python train.py --n_experts=12 --balance_loss=0.000146 --lr_router=0.00122
Below are experts of layer 5 (counted from 0) of a mixture-of-experts language model. Rows are named gate (a neuron's input weights, with its number), up (a neuron's input weights, with its number), down (a neuron's output weights, with its number) and show model dimensions 128-191. Each number is 500 + 40 x the weight over its row's rms, rounded and kept within 0 to 999. Numbers have three digits each.
Before each expert's rows: "comes before" lists some tokens at least twice as common just after its tokens as in all text. This comes from a sample of Wikipedia text that the model never trained on. Tokens count by the router's weight.

# expert 3
comes before: "\n", "-", "|", " ", " 0", "The"
gate0:502530499522496521550469455529529484485447456462461480590524511517541529445555567444446464542564462458506536504497380558432522479465555507508536490485468512485518474491544586515507554500492479
up0:536517508537474556465489583527417479514455497495462482564539464520446485512509532452460483552525486495491526548561521524546464513479517553554494500499500491420471477470507492482513546501500474
down0:521466433543474480609483485479504507518412493456452513498523504521532490537477563476524491477541555467478423473553456501462544507485528499486560483514470523515568462493483495511472463481504515
gate1:447472528434508508550506424487493548456489458518505552473482544463604488568452530474502498491539477515521488479434447496561472541563432483543424507498531486488531445496506473522527504482480547
up1:566496427515507510424449453475521506537466463571528508475488518577428507562510419508509474514476522476427582502608568461518553460516510448485554535490514521528407442531527483439516557493536529
down1:410469495481441445513470433449542491492454507528424550520511434456495437483465479501430565514472541466492469513460453457474535460499440493535528473432580522439587460497425547481495507516454496
gate2:523507459494581536498485469514481533481518493492489442472524538570461458463535457548491533524531554467400535491518457498543546482558507493505522456518497528456552565495427584516525528554491448
up2:512485475572540473472521408472505495567556485451485472504537510464528474494513528506510520477447507463536524477550615450494440483513433504480519400527531441568490520511465464448524529475477493
down2:475418535514507543531568438559570548428525460488514534506503578497487469520511508477518523564460492507535442475477469533505492469453436538534513442497470520563467522578500558502474496489507548
gate3:391517502506510592486490517546519568539534482444588563533473456478586521450476494537512452454449533515493488483440470508482492474511540491511505520467535476474469500491420465589513386428555494
up3:483475484470561493495548526433544480467525441484523514479555533540524538430525449533560485518486508506484553463474518500539467512480530515485450505556474515536484443564527466472487425487452497
down3:498533547524524571531476455491554541551539559495545480508500520528525550439441525518590485535511542493486419558446536502545560465483516543485449543401489427472479463400510533555451555525452496
gate4:518466462526454437416535468546551443471496563588429423512494529512407573506504529487446495489436546506617488480484432553544538501508493502561491464516490518489477575504603486460578466477529454
up4:475524518476510471445507516535535552510541477486558460545486459513535540538601478521527467392461397478486486426537494549432489466482479502610515492470440509518477442573569486497490519546453549
down4:560452536491514450472569574479508522522535498510486409534490521433509471460466578459432498533418502493483507445515425572545465459491529528482530511473520555531488525477546479477548439473548466
gate5:574501549464519444445481536512505516496376452449501443540544502515503547426514513532492479530479438483492501529498390506461506437546513478431490484469433501491510527477485553520574519528526561
up5:509435469504491486487430546506440472503503533472444453485525492518522509559522442564482466530528454446512483526558503465535479533509435497499523444561460464441457451563533499503447508525522526
down5:574479500422523534509514461491520497530464533430495489549423487467550538445492526486579553495463481523462421513494527513459595441529526511430579474552539513540519525524349460498516521469499511
gate6:422485451476515442479508521528588454481479512509478541411534456512485539529555479513522520568495517495545555511460469526472553529455452510523461521490535505430509467536495604523500404505493533
up6:440516482499468463528518572444491451526450489462469521608464554518556522480417538440478443526508513468552475585516509476488518483513496480494514549509541449520550471486479562414518483429454506
down6:529480509544477503516496488547491463495503425476511513583486476443504492510498484521509522540488542470511529477450501529498436500485497539493537435497542455500480430483494527534502518488534545
gate7:493460562456522499554470505533493451520560536520482587507492554527447503486507537477491486474520466477536582488492450502581553456538452531487545454500480540512419484481491458426534467555508562
up7:535490516548511473460493503487475469480487536591552507576505548496488539520495611544424525526551435495468482545520520453447535491517469501440444531566482475443595540518497461491524419513490492
down7:403508456492491529491517451524490552516519431472440508447515524484502527525548461495468505536415545465552487503445482516486467476557454528432472491557454479492480573499564525544565508538447484
gate8:452528539514455452546484482487530463452475403474481505539548462524479507452452477520471503515522524546465531496448446549483485510478492521484503520522412505452509543508480441483520483528549475
up8:459527520486518359489537457506544497458540500535499493471501517455419479461523520524501442432555467542496518504567453505542520444438538524519505541554547473526480507443527455515509589446488551
down8:477501586538545563455517560454519476490484522480473489515482547497503492424525523476524490474492514526476535527476508466523523485451496497561489549591521466465484499391449554507504440465527539
gate9:538515519435495515483556538557458475501575576524527479474517444602508468468515475525505509469517525491523530527535555560455606513451493485522484539486504520545431521465592505568475465495498599
up9:477450551502568450514525467420494532482494531432588514482446538459551500459469469483497513445488526491519470516477520490563516565476444508473525510518522480447536518435447469491452461528518497
down9:517524466592438511512470422563542485521473501482443448576462528466504482505505483600496452505553449493540488498472448493466460454484471533502469437466549456541537470498436497515557489517546479
gate10:473536528484462498573476504482467444523517517464459470556483547437518420539492470477501532520447547512533449537457423499573548457483494463574515501466489470480505548489539540494522456478496446
up10:512569497389464466479482533488497495420508463586514522435552488435487513596528499494526458492441428531458500495410452471552565561527561516469449530438523552470534440493500454442495532505450488
down10:458514443570489449513551501508481480557517491539421505568466479498492380546558479445533549550419442520492417533402523559528529486509470530545525506515450479457548518522472466509514480487521467
gate11:473474499482477453471467450566511537531445413430493503513516404514471531451421397515467516526438520458505518566519496495467475523456471511515441533481484501503510524560513474493445515494525560
up11:520507558510524504549490412484524494519545507496490496501469486452531475401482492596598518535544486512510463502487498477491501503507465536503508481523528469515567460428469491546445427521554496
down11:514493534485471516492546579400479492493490489464514510453501477459519472498494503512432498463535468515540511488483523507519508438511511484440592463524511504516489511412473559525542458447474487
gate12:518478461495469506461446544490559546526516546540464481517551486496526544533403527504471552537486525535598509549476497505479538495450470499463522412446468474532476478481571511488536485462469551
up12:515476570508558470540437447516409507559526497419523524434466569543577550521520442493504481444433524479440549541436496467534479508488435493531540498489485444521491412512487520511457521489481454
down12:499496522558492498499440510518425507523520508496543505455476558453477477458476489542570536475438513531424509539457437472562534521429548563532503449493529477545558451468524500419449473462502450
gate13:487488555557451390590515513533525486566501483554506457500502483484517497534503456448437532486466566589580522490511473522471497546523480523480498421564520528488525479503560579503538420435495492
up13:534570456499529548523562487505519509486532557568411467456571499576496463450577502448557529522528496460476482508504573538451542447511516521497502522486542472550549540499489538500469434568527498
down13:513507516555518542518462502522509516484518439489608470496532509536499526512487497487456558461440531480550485533533550486590491566430445477535495460546514477445516498480483439493523440497549433
gate14:531478440521592483473575491547544507509493531509443490475609468469509504510500514538544492471463441540516503510507515477503511467464539506518462513512522514508587435442593476538514521452532600
up14:501520596497473550497563518468470373489448494555473514536468504529482523557531508497481462419478550531531490446586465509498504530518490451514471515468526461475490490509505473491463479450524481
down14:441500503571535552503513502481454549508506538536453484449470487484447515478494470450511496517512491430473530521502548460562533470445506538558534486490547547504529417457522536451382493485453506
gate15:485397513502546470463476533447538499525569583451490459565532482579547539446564509500536497500511484435564523552442456485525548499449468473551593472512529501428504519536428531498528529492400503
up15:466444470479588444520430486467506572574473517567489559485459550497398503510517462476507430512488512469512527515539558520504433551475498500559503513529471538433501537491470495530459634457545509
down15:509451439511522522468489553515502505507471473436542539445517470475505493467558524472516552437592493502524492552519496505560491531541464504518524487492467557483475458451478562466516438540468492

# expert 9
comes before: " |", "5", "6", "4", "7", "8"
gate0:461511482449532458450489586460528496506525482520556533460492519401407496453528464498456455442541499491590567491524576519466547525525471502519454514473559594450501491451484536555531532409482488
up0:479466501511504476506464594440556569463566516571512526468491515364469466474522515543449499600490495473574528503460479550462519482422495491519454500473486515520533523493473523506498399475522450
down0:496497471504572432508428465496541465471483558469474491488458502458543483436525506512469520474505493494499510504494479597489498449474469482541541526557441456444530508512475490496435438424550455
gate1:486452480443483477423478558460532505451468490438542471477385479526459574443547483484480480497536508504570477513530515487486509531502436475509426472432532519481510532492511463499471482455459510
up1:525519518470513474515440579553474483431559470529438490502525509503472517527503471548430498519550431453559490521450428469522490515496412485475516503527518488490537527531462481527474542443515542
down1:477487422528511510466480571537494468519507464495448540491527546446442538541419441484526466474519528372508490527504494480535577464508454506470499478497548464557424456455504473447559532548430432
gate2:487506478448534563452528578488448525559509423550571473473473500532505613442475566510535519484528524529459538525538511507538448534500649507529540488513493490487461518492511405518580503543477487
up2:451463474479494555480497503598442464462452534449516534458516488466594514374499451540476412459445538540487503501504453524525531510516470473474434477429459461526469510562504414507496531571507471
down2:446466439483541474527500495485530514506513441526478521478525495520504544424501479501415538516524580559479525485515454545517499540513510508481568465512453524478553475530434469480565533554479463
gate3:528485524541480452544463576444488469479528575589471520458484432479595455505501531531523504576499480509573567511518493569519488538552557511553508477527536518442505566489445501539517469453499534
up3:430520461502506537448460495437491483514462520517513476424550531521493547582525550550533492499440565465609525530503498521543452538544577467483424537556506486502462503520497453579502470551568490
down3:441500474444465575457451495526554462472420444496473541519515455443529497507459561541517471440454553507520526534471528470530575521587479427551527469461493476510508489497483591554509448472505567
gate4:528528483473519493460462481473540575524559500481479463515486529507524480442455564565539545477440404524500498513509516532467465491535534534489469488392503507501542600484421422555488530471473464
up4:464484518608483462555544481514554480418475529477495565526480448585465485548537531529464519499499461502476460525514495492534511485483552487477393501536542457488509520495485474535541495471507535
down4:501481555502466478459506396485496449469472524474565455458498493530454538530441522425486436546473517523484526523423482498476566494476472505532465495480473492459492568486462446446509527516517456
gate5:542514500482484462491484498425532519475393443477501507494552454529413613452495435530572462515497514540522565464573561504460541403444440445500510473489525400431500480382482487618487507496493486
up5:469620446487536474504376506442550496469487412537440475514558500510471552475464485487428471567442571464494503500441544522472508511424455511571523552510505496421495503492503498530476473494467517
down5:458529513484471529453426467528487482485594500515437495476558552452465480446519428514466476484534490510502456501520522497534453556557530541504452501488415492536520542621464530523532507453484499
gate6:493464533483559445521473559467567532569478563513464453511529454517504492508521462480400549408494461476552494529551539477526577530480512534576524516491503441472486505511521575517484409521517551
up6:460480524457479605529491521488482483442503527459541462515448437485476498444509513456595534561548530554513607473496444509507529519494454488505547395486523526444577461463497518468477494475504475
down6:567459563471484472531565481441512524442576514440513579526497590523513499454514529446503511489498569514488489491484518515511433497561548565479526489466468462495602490557540491492484488500510534
gate7:457506547450436439485520546448470523484454460497435418521553536528441484594509469452426535508521550560502481494527569545487508457492547555494505457498480504504497579566552514556456541551439480
up7:546512567509465448501535529484533501537500456552508427525572528494442489507478478483463514461483504548512461498486562511460504532502456472589464599542430462531507558520554516547524481493498512
down7:394477483506506453461484466490459525530436490548468482417463506440561500515611422603486438516572461496499567466507525416513491497512480490468515558486516470520487537465425504511443540524444558
gate8:503462491493585533470515462453504554504521519497471575446472507501519550463526450459621543490437461513493409533516489517474516512542544473551535481458532544411476557424506471526576486430530516
up8:473570526535464518537510458518467539485499542513438448438487450459497519542524518438527459486510518515520506586485486512451544513539458517514517478452499535486515530615484534484485486507521566
down8:539472508474527493517474451539479464557470496569473508517526483552506542520480532437536484499449493526569461492531533491503525461410460462576546414485460505457510480530512427446515409511487536
gate9:512501511527479470490489504487543508479438514423580492459472611478469540474492524466537519534502549529487472486476508568485567453462502519463446454504525451446476474504550507540441485519510481
up9:460469432536492564449564453400473524457582457507513493477491438456489551471502514461519517479499470438478459563532469541435443453453550474477438514470513547408503444500532432512516458417457586
down9:536453458606477490477526513483519501545503455514509504506497524546454566506495511526485569515497496537497452527464558496494529586527547517441533532510452512549519466410557493507531493521498521
gate10:507426490523456430464468581497493557526530470494505486466518456538492550502475493548519463539555474527459544490510459574482521431543449531435579449489514470540460430533538550493548499478506516
up10:535562521526474471478571559558536414483494474472564496543491523518520449522495451537448420523570482506470486517465506493566517466517473474495456528564554449437403487488467470517500473460487455
down10:473512616490479456565422493417487498524500477543481497493488499513428491458445501568431483520522526480533547526477586536498511451447519513567482570560549467501491490541516486529481481487470575
gate11:467509524482534559468465525502462509544471583457408603478487464501515488513485519514470520545477515471469483586488501464502489526497556497513490457564606441497585521551507572527477516491452419
up11:476461473474538518547467460472492500477528419504419494528453463552523508521377460480507562552483508520546525513530438527560424514516485496440522485502569496479464478414519442527478487446546524
down11:556544545428444517499474497531522468468452504355615507469541557453537537534529514528427509460542487513504434469569452464510576453509483529493520466509497565448522529468524490492527468503549496
gate12:522513546515551487581548443409550438461439466594508491490451514508535510567541466454422486477516479524525475541546501527502505490539441495474519578493543463513565442474534578533503544474529469
up12:528415492464403563493512495505529536586541549449570520507527499453482541538494546491503505483387433530488488547508514447485498521489507487500457565519498546462466445502437545510547441524501547
down12:599492485507522406557536501555454469499519582534469512475480502498517455503488478504569488454472527485541486468478414499525505492559467490493513494446460495426501522489558470489526518509516473
gate13:538537563502558489446525471477574501470484490574497575510508535398542475555533521495462454418503507538544503517534466448539541482507473524520478560497517386476452516591557513512487505512560536
up13:440502484472517535499464546528439462472515526556479590463535483435459512521505459503525537499509491515500543442410433531546509527467506393520531470449437529497514509454486568433462494474522463
down13:498449504511443490557463453519524465411601528519484493571471448473497578481490489503501472464445491531470553499510471556463505526511420513585531463480518547593553469531510422575551560472497527
gate14:495489486559483458431494511558506476471530494463485498538590604514496512482472478478497498536466500534537558482442525413561475498526556528502472407516476542460419528494510510491489429481542551
up14:466510517479503496454470473494479554505520440514520457506460509471533498523533492527548471469435437513565522467566570464494499522500405524545498457430482491581420525520497520533530465502592467
down14:541479564506503451483537480533435525506529521488425523516553522452436459524462534458478532590494474489551456515490485485482446569506526516519520502484504544452470476483480503476538520444506550
gate15:534488470503554530515486536515514589493549504516561480503559449544469506501430523525444506547509442437531524441510461500484423479545589560404512501508551530497477555515506458477472580604522484
up15:451461495496475467561454463530459487529442480464509486547505545477496478559450478417564517498477539496425476549491431546549476518486471511494469517519498527461542537495503531523521477451472578
down15:403567504521475525469495544510522479429481524514500478528435509435519504520474446525508474502467467504492561539549512512489462476558485465606503538495516455492593468499511497444389480529370504

# expert 11
comes before: " to", " of", " in", " by", " for", " on"
gate0:492520516465500508578481495465502497515495535534569437553507541471473479507526448452497514544493418518565481482511531514500537503460485503541481562485472492478458457499447482506444542509485553
up0:569530457534468439601449571457520516456509432532496455516554488460446468508524433442519458523508524486441478511534480506481512509509530519485521497463552501482546459506467447557499475522457484
down0:540548489517459533464537460517484523497480528521529528547501427609402414428507474480505524539529489468462446469477509522487468496566504569537448521524512492479438533497495533579517560462422497
gate1:499470505493513531441549458572539507524554514553517525468483471515500500494438454516467457501434561549526435478526495501559474502461491518512450453476529560445506505472425508488476508488493481
up1:514527513515522537609437589530580475434455465484493457526497563584460429491525514414493458513565525559518582453515479509499541505475494459531463443551508548479517456458555558541513524460488487
down1:453364504497433406586471536501398468566458489526564564546506548447519488426575474537504484500490440492480503480523518543514524476515505495421485550502532468538489521455524541555516440519475468
gate2:515704502563487455486536468463464469513511554552556430479510493523485521505560462431479516535557482536465436477462486518475531502447517504567491541452465491472488520437523485557506528500525511
up2:465448581490519519529477434448571473511484501440505524507528529510541502515492482484469517524545542561496503525520480571482548516501548488506442485434472483489489553523491504542512531487468481
down2:571515514512474483504474464473455511502476482476516530498496550509487442541513456499504437496531534469433517532478519511521528556464487533538499452526503459419563571518501508465506498495465544
gate3:474472513503417517541468545595512551546482472504481524494538517529502554447460481534517497523582486512569480495603504536481503524470485504447493575534496485489495453485466488490516514489492536
up3:485447441442515506482479497469506488563480548554496557451493527539501492531505590430467494524522482478570495544483543460471539489579518544521517442514428484515487525504576518463557566507528476
down3:492441546485509571527452501512493488537493486446426503453492475510443526491535519537517536504510501608501554525547483419508477550554443518548447505415481501477474543531582518492513439473523536
gate4:487523532563493476479516529486486553527499517515485464533473530526446499380511535452557506467513559426491542495501454486569482541407539507536469475507486545482530518470542478469515505476483519
up4:485493541505476425600518518521485478491524485491526445509468524539494452550458537479523472470483574522489509500476595492513515533500547499482493460534541474479463454419458534454566434577546480
down4:474510477470427560499557459524473498487519610374435475461516539524460526489489443526454474536456471496495531510498473505535523446565554453507451501454510521512517524583425472451517585594529518
gate5:489540504540509474508527540504510448421491515563433467458524503538477539513516489518549550477475576455485486517550451532546507453466488604533436450393446473444540509475539501491465504531527489
up5:520472544495493503540462460526467484494519475508419392526512467475518497509471513562531462494429462517476525458552506440532540521521489474572557534523484492481425474577526482484480553471457531
down5:505436497461502461471471539501514507528484518486447519522486445559528511500582604470527528483466518531476502535536479536487509539528529506507521438550524555481519564529477497493560438459496479
gate6:582532592522530516481524463518537592562489538478426520430506532480550509503501507513544532455466497536440509518434536518462520533540457504513477493512472505497505514574571541580540511513507595
up6:454504555569506487493500569476461492518483517537454423521468505511464486508557528503492500487488492525562497555476489557541502492561450481500597479524484525505520568521481475490507526508493478
down6:467390479446482464476535531462496471500477468567478517494487469554502498531511497487441483519462451469498494505426498500559491464484556579480510539474517524490521584525395457460524449523480485
gate7:508464484464452554522505492527500530472509525531452624522512516494498501428502430510528499541510484491482490489548459554550455484515526463504487446500553574472481451525539527439471475476509574
up7:481494505533440507538446495469472539438501575520465517569445499469439548479487531506540592462460531404506474517462468447447496555456491497344443477453528432528476503456496434455517456541555504
down7:519524474543517452499481548539503537487491500500467471494517491488448509442500526493517444528512491529512574500546436494506495407482516520491437533584594521514502440513481483533538484520482480
gate8:477483490511461448494490503447544526534420477511444538538520500473484504473559575517466480443483588541551447463480500481498524482468552481569486495556423521505518541581533438496519535488521554
up8:487564425518517453539486537482435503578543561484521533448532462504482447428585484531445507533510499449503524461494531488516541510478560479474457504533548498541535525503546549516426532517555551
down8:555555420468460507517532502441482488528559545504534530504521522506450475502507404508521553549505448469515493520495540583459403463455437519536530502521509517558514518476425507496590530464533501
gate9:421482540559464462477506511509498492534529513462488465576547501530477546512529554468455533475445595513538541460535562543550468462507477528490373513519501492464475513529440495509471481552510535
up9:469402528490513494506540472524451516536500458445562506456529486599501511545542448533546448547432447507539488505522550508497397566516526542475486453491484466489459425424529584487532481477584489
down9:521516551486538507519499487454592404436513488473598530536465509474546422533478471512488512471523512505488532464465526491480484501512493515524550551565508516471509518480476569539498507527466452
gate10:530554474491484493475506564473436580531513531466481485413573511533536486482507556566509549516454483471425511509529539461542526553436489486527519427512508536470521516519450495509492555521445454
up10:476523481526510547512491486495528473499482531547574482480486520551486401545482534511573508495461522533484501526480557485542471504469505559457592447471524539535502515575483571550502480503620473
down10:466472618457471542563456503505502510562547545432518482480463470503541499478462521481517442529477541532513487554533533471508522486493441474528565506497519488593482480531469534483456501476462505
gate11:457483589503487497491486510472493538456529567408506481518524411460385469521497517510492513529476536491539567540453513492538561479519519541470458549515463452568483504473541446451384522452504421
up11:535437541496504466485481550438523445480487525450471544418464520510504521497518535557435502454511543470492579483477474481488592536459450460505544461420489410497473488488463538490467508498552431
down11:478442527521485504496520460443457483508482447460493561502498491558470484534552430558476487541559511579557488504485494506521491376499569464484470531491526500509477489518471469487481548520523487
gate12:491460528441520480498445480441534464472464462487573530481486503523454484488519446492490561504481559455463574502470404502491419516496468569514495440499515574501521476555496518532513503441481560
up12:463558471503469549513467497440564472483471471460440496564496467496488495504496580507549519496514501471424444485491485455543483451541484606542490486497425478525446500527478521645484496481431557
down12:451492518563455545516469457385499519533487525547503505464495503568507546528524470513503524446480479490433462493455474479538528589538526528502488427460484465526467547522512488589565454494474537
gate13:480469582477471460551496489486498500508472537496550523504517517510546513562549511467482516500478479536467452501513510438399525541497509486488508497482436547533504499512503515505443499527499563
up13:479518551537576469542474468524533544546542491459433491481526495469478540568492517431514530504508490518580515478545523486541541516495588461522489503503511532535539502524483522424512554447525568
down13:599553579518505473470446508536413556547479572496502429509551462529440474438434448534450521559534485483477482579449483503529503478466515491477444529540550494564533567522455464552555488495484496
gate14:502518466460509536501535502530504524576424468542496399501488463476515523502561517570510512474473524555527425516472539497525555511537439515510512540550461493461512519586530575490479488422534546
up14:458492538519414543470495482486541500489509566500445498457486500505552528459469464477481530511617442518599477425588541543508480484516499497559486502468525473529594515472453475554472551513534536
down14:444462512567470458520477483565526502503477566523609595509466513581489507489478515554448450573438558460548473488512530530483446464505530456500497425435577485569476444463519518424454425501468455
gate15:561545574485454530513616514494443448501465511475464531527487444479482435527525517548510493519496416562462493476490463446513450486443577471469513507505476511485496449531520499489567516530508509
up15:527475434493519451449538472523472511504505378481417496484453555488492521505443522485458462489443541460532490476473456551537479521528498455583502406537432528569496492478525452553495468500431427
down15:474505498533525531474514495406555509482495496485512500473512522490627548530498489429499577492532488492530501548554548463520467509534517516538583565521517556514520547551462501528480472535501549

# expert 7
comes before: "\n", " |", "|", " The", " He", " In"
gate0:518454437469386501559490451492486512550554542522547492494486512565512579442411549433515499499518471491514459489434430557452441523497510558520548444495493521449491581543476474497486506554540476
up0:465536487520446567458519544467603501554526526499564557532485449487486450544497462524417586462527501479465504492514579534530508503466545486474480518543465514586517518504541444522544540482458500
down0:520530486460550486467495518491504453483460532445489490538481510499461509553502554462531539508393513521517479547465481560520457573417545477506479473502522466484514445398577492437504484489515445
gate1:533480465566518480471519585559559470510555475503532483449523513492509511504464415469483620524480491473450514487462441556495416492415561555473493490467481522473468520491560471448485461525514514
up1:548457502514516571534472472513429516497468499479531530522495502500488506531576570485518473475539489440512450474523518520495488471480535491612501472537499493457529500478470551512503493454462415
down1:567462558491503484458521521464430475411442431409444566533588468501546551539501511494501471533502511494514529522488552586516579465492550529490550536512470536483520502513495492452489475536576489
gate2:495553479428482509496485544565507500479509490531505525563483437520437472539505486538501416470509522503498497588528453501463453550492457521474486454502451499429519521515507497526555500536426478
up2:472555481480487420437498485523527448511532497573456426441500499462511475465504436614500501491520478455514498508567574449486508502474480502539551536471431411514443432504476455467495521486485537
down2:480472473477503473476519526515539451529508507441461595523492534454536517474441561478539559475490533502451501546531550550492502551485557543422514469512526499514450459548486515531455502502585480
gate3:528505493459490569483485486505546477494508473558489418461509476545497530521467554466464478541401516532585525475530571478532507583518561464595502495450519504528546480504479467558458471478470456
up3:522456466488498447512513504494509525496467493525462485541491496512504471537474521501500484529573583508559545554535402523445487525488541472514577449550408590511519400572432493457454514513496528
down3:467577468479525497479487507503539488560560497537483438482571520436475491530537557520455566521529515490475538550477551466527528499505419569445557483490511508570497552522543518494455490510447441
gate4:514513473468529462601470506478514475583488529508481574461511521498488514469426449427490594549534547514515413522529466505474447469581491512470519430481496469465478479487531506498544501560506583
up4:506504457501504464471516500495466523482467493457515483590529499447489529495531533547404448425485587513504534534422569468472466500458420555521522512484495478477454508402432459516548482499567554
down4:535490564497576550526488495536474470462469576526446456446567535592537473525538484543483468478545431504496450517480516490518427472535412545490498497510512497527475457470483451525555556510469492
gate5:555526535482537493535451509505518445471503509491504531564544512498523499475524533450502496432515477509513460541432446477431452544436480501499470481521498528405589507553562536550495529567503453
up5:487461550496478509563430517493476503432530478464506499420461475476520464532558447510486505537463515560465544549494499508443500504518459521469497480541540488508498544516492402483484491511401470
down5:468552574477481463513482510440566413480505532549495507536522486501575515493583511521437446556414607575528482525494474475572441465424527544489500508536493528479501512532483519464501518480535484
gate6:470595525497532433610487516539458513582528508471429429499473500506462464475561533468441473544540563530486521526490554434547510535512506497467443547480551488479563546455464356467449502511469405
up6:437492535509482534588450500540526430555482528448437439477495446504526486540493498510518473484510534547516494483495468451517479516552498537474494565527474511535469470510491535504484532500498559
down6:471524434491427509449555481494539470464502578535522566529555486588570491472517479589576532485417555549575487422507513455551513464437558444475468423442479545526502465531513514516497555522486446
gate7:475524536481532429488491567498509469471541495445574559511519494535473506493580535428512504535549504481492505528478473532511500610519547529520521481533498524443419520572510419514527484479451543
up7:491444530534434474470489450501620486492437500464415478456464492546570590524470516485455504449559484512439485496546481515479549472488515527477565487565468412536469457532555536454523481480524514
down7:543528516502490520500480551527471530480486454475380536435476490501504520513451439486403500538483534513451496453462502496453578497513506492548496454525582524539544504510488517456423491474502468
gate8:477535447456515456459481468493522550517476450569524531464515507515512569511545477494506549511473465521491492539519565538533586510523504508560476523605468500471485374484592545514515532477527503
up8:534512471532457476522498560487464498509594485587493470546443524519418561379492486520511569499485562439483513496415527532442541507462485488535569530528526521515518514518515602494550580542495502
down8:513483472426579471499547491483461558479476516587554534532465509543427466496564503523391531471458502495485450514555534493437553558469513436490500478561462508439468493539467475505552491477541544
gate9:478444499459431481477496446528525435497513504529406510521506467564548501446477512479425571475558503563541462488480380479532445559514479512419507508516500569488448556551547513523535466492507492
up9:458434515574530484526493521567543452517486581458533457526505500497545534447535444524533460458464538594458483457492486539483482455487572498475475488438488527539452513518485552472507541526467559
down9:440563541440569451581542421537507457490479470535525544592521516529564506523517473490478497503462486594540481446497516422496516499435484468594504513492491492532506480555491483482443530513470484
gate10:504463541454499507508459454482486411510483495553517460565544481496437472555471544497543461550513470499650472517461471468498486580491488494447512542506495544494520513546505481524478533435524453
up10:454486572457466525498518547481458453471450449476494499486489510495532511483578533527508534568520517463537465434482506566631478511546490532495579466556482497468547542526419472491478489437516500
down10:537454556505473501517512568465519444505524462437495522531547492505465454509528590489415423572555498465488517486534483513510538407571469506542503463489479509470529523534522545507514490498501601
gate11:436380474511508452488496481510454510429489510495479482447486430568494487521486478555496556525485524506490551470530459595513524498463485542420432474484485429528464499515504531551554438514524576
up11:442540537435489466513493526531544408403493494469452502482446470473542478539542503568448530496534506533518485495494520454516396498520567599514494520420543484498467488514542581536473492532522597
down11:444514554484492467478452529496519541548500546533515463534537544509495475486469505543491482483485516516481479437522480508502537453605478453506541542522482503543487491471484440501511547517390441
gate12:529515419406489477416446450554500466479499527548490564465514490503534557485523453497536498469521494493488515523516451526510454503504565490488528493482527550468544561506551489564610466480452552
up12:494469484513490473455462506480512455486485559474574512430485564524500513474551469473474430481523470463495427493530480507498429493483470497501602436478562462503492481531517418462418547563432553
down12:468506475426480448547518535497435540533496540456477501493472437555526465508488512538502515499514522513490522453540521487554537501451500448512475429465487582489466495549410551533493523529501508
gate13:511511492456499473499531525486529483535450488409435519457506506471487439561524452421517511493522429496539530521579496455532515463551587403493498445501457491477475520473481574518487449419544497
up13:457516481534534490525504511508527502510552481479456490436430550492471511497544478509501572480502494547491469523549459447517473495447511474434432561505508511435546477484496494541485513525499467
down13:491479471550559474482497430554492505458446461561510479467490469533517543503541475529503458513482476476541477534501460478491528513517570411515535517520542500496500488501469560553459483476539496
gate14:463514512473536520518507538482469492493519516554519460516499545572556400499512418383434376419476509566501514445482480472500502509519440529578518512524443508512529546491533499528485496495525505
up14:487487496455520535543535473455560525515466495458442502448475498480496541484481488491517474525490505533479497476475502547511513506462468475547588502441513560486533547500505518518498616523503523
down14:466511623489532537427486485473494448506531497522532552550462437541523467541494612492522519481465449424524538494577434558466545485479527524435507540468524543467532514514431486488489494509498464
gate15:534512403497535492428506486500521484577486433483538463492503458546476479476467551488532506559418551489498500548527488490506458532532513474469478416522531489442461502496477529506514489503521540
up15:439519474404516543457480516522521443493462389469580481426558512415541492505481570522598543500505498532447517538459531526474493479483536544519555492447497557501549428449549534518549512477508507
down15:496454521519529603555474548478435481513482504507449525454455537437496502477531484500492488544506553418521452479511444530527494547468548508480453462513513509482493488517451471501488558489498518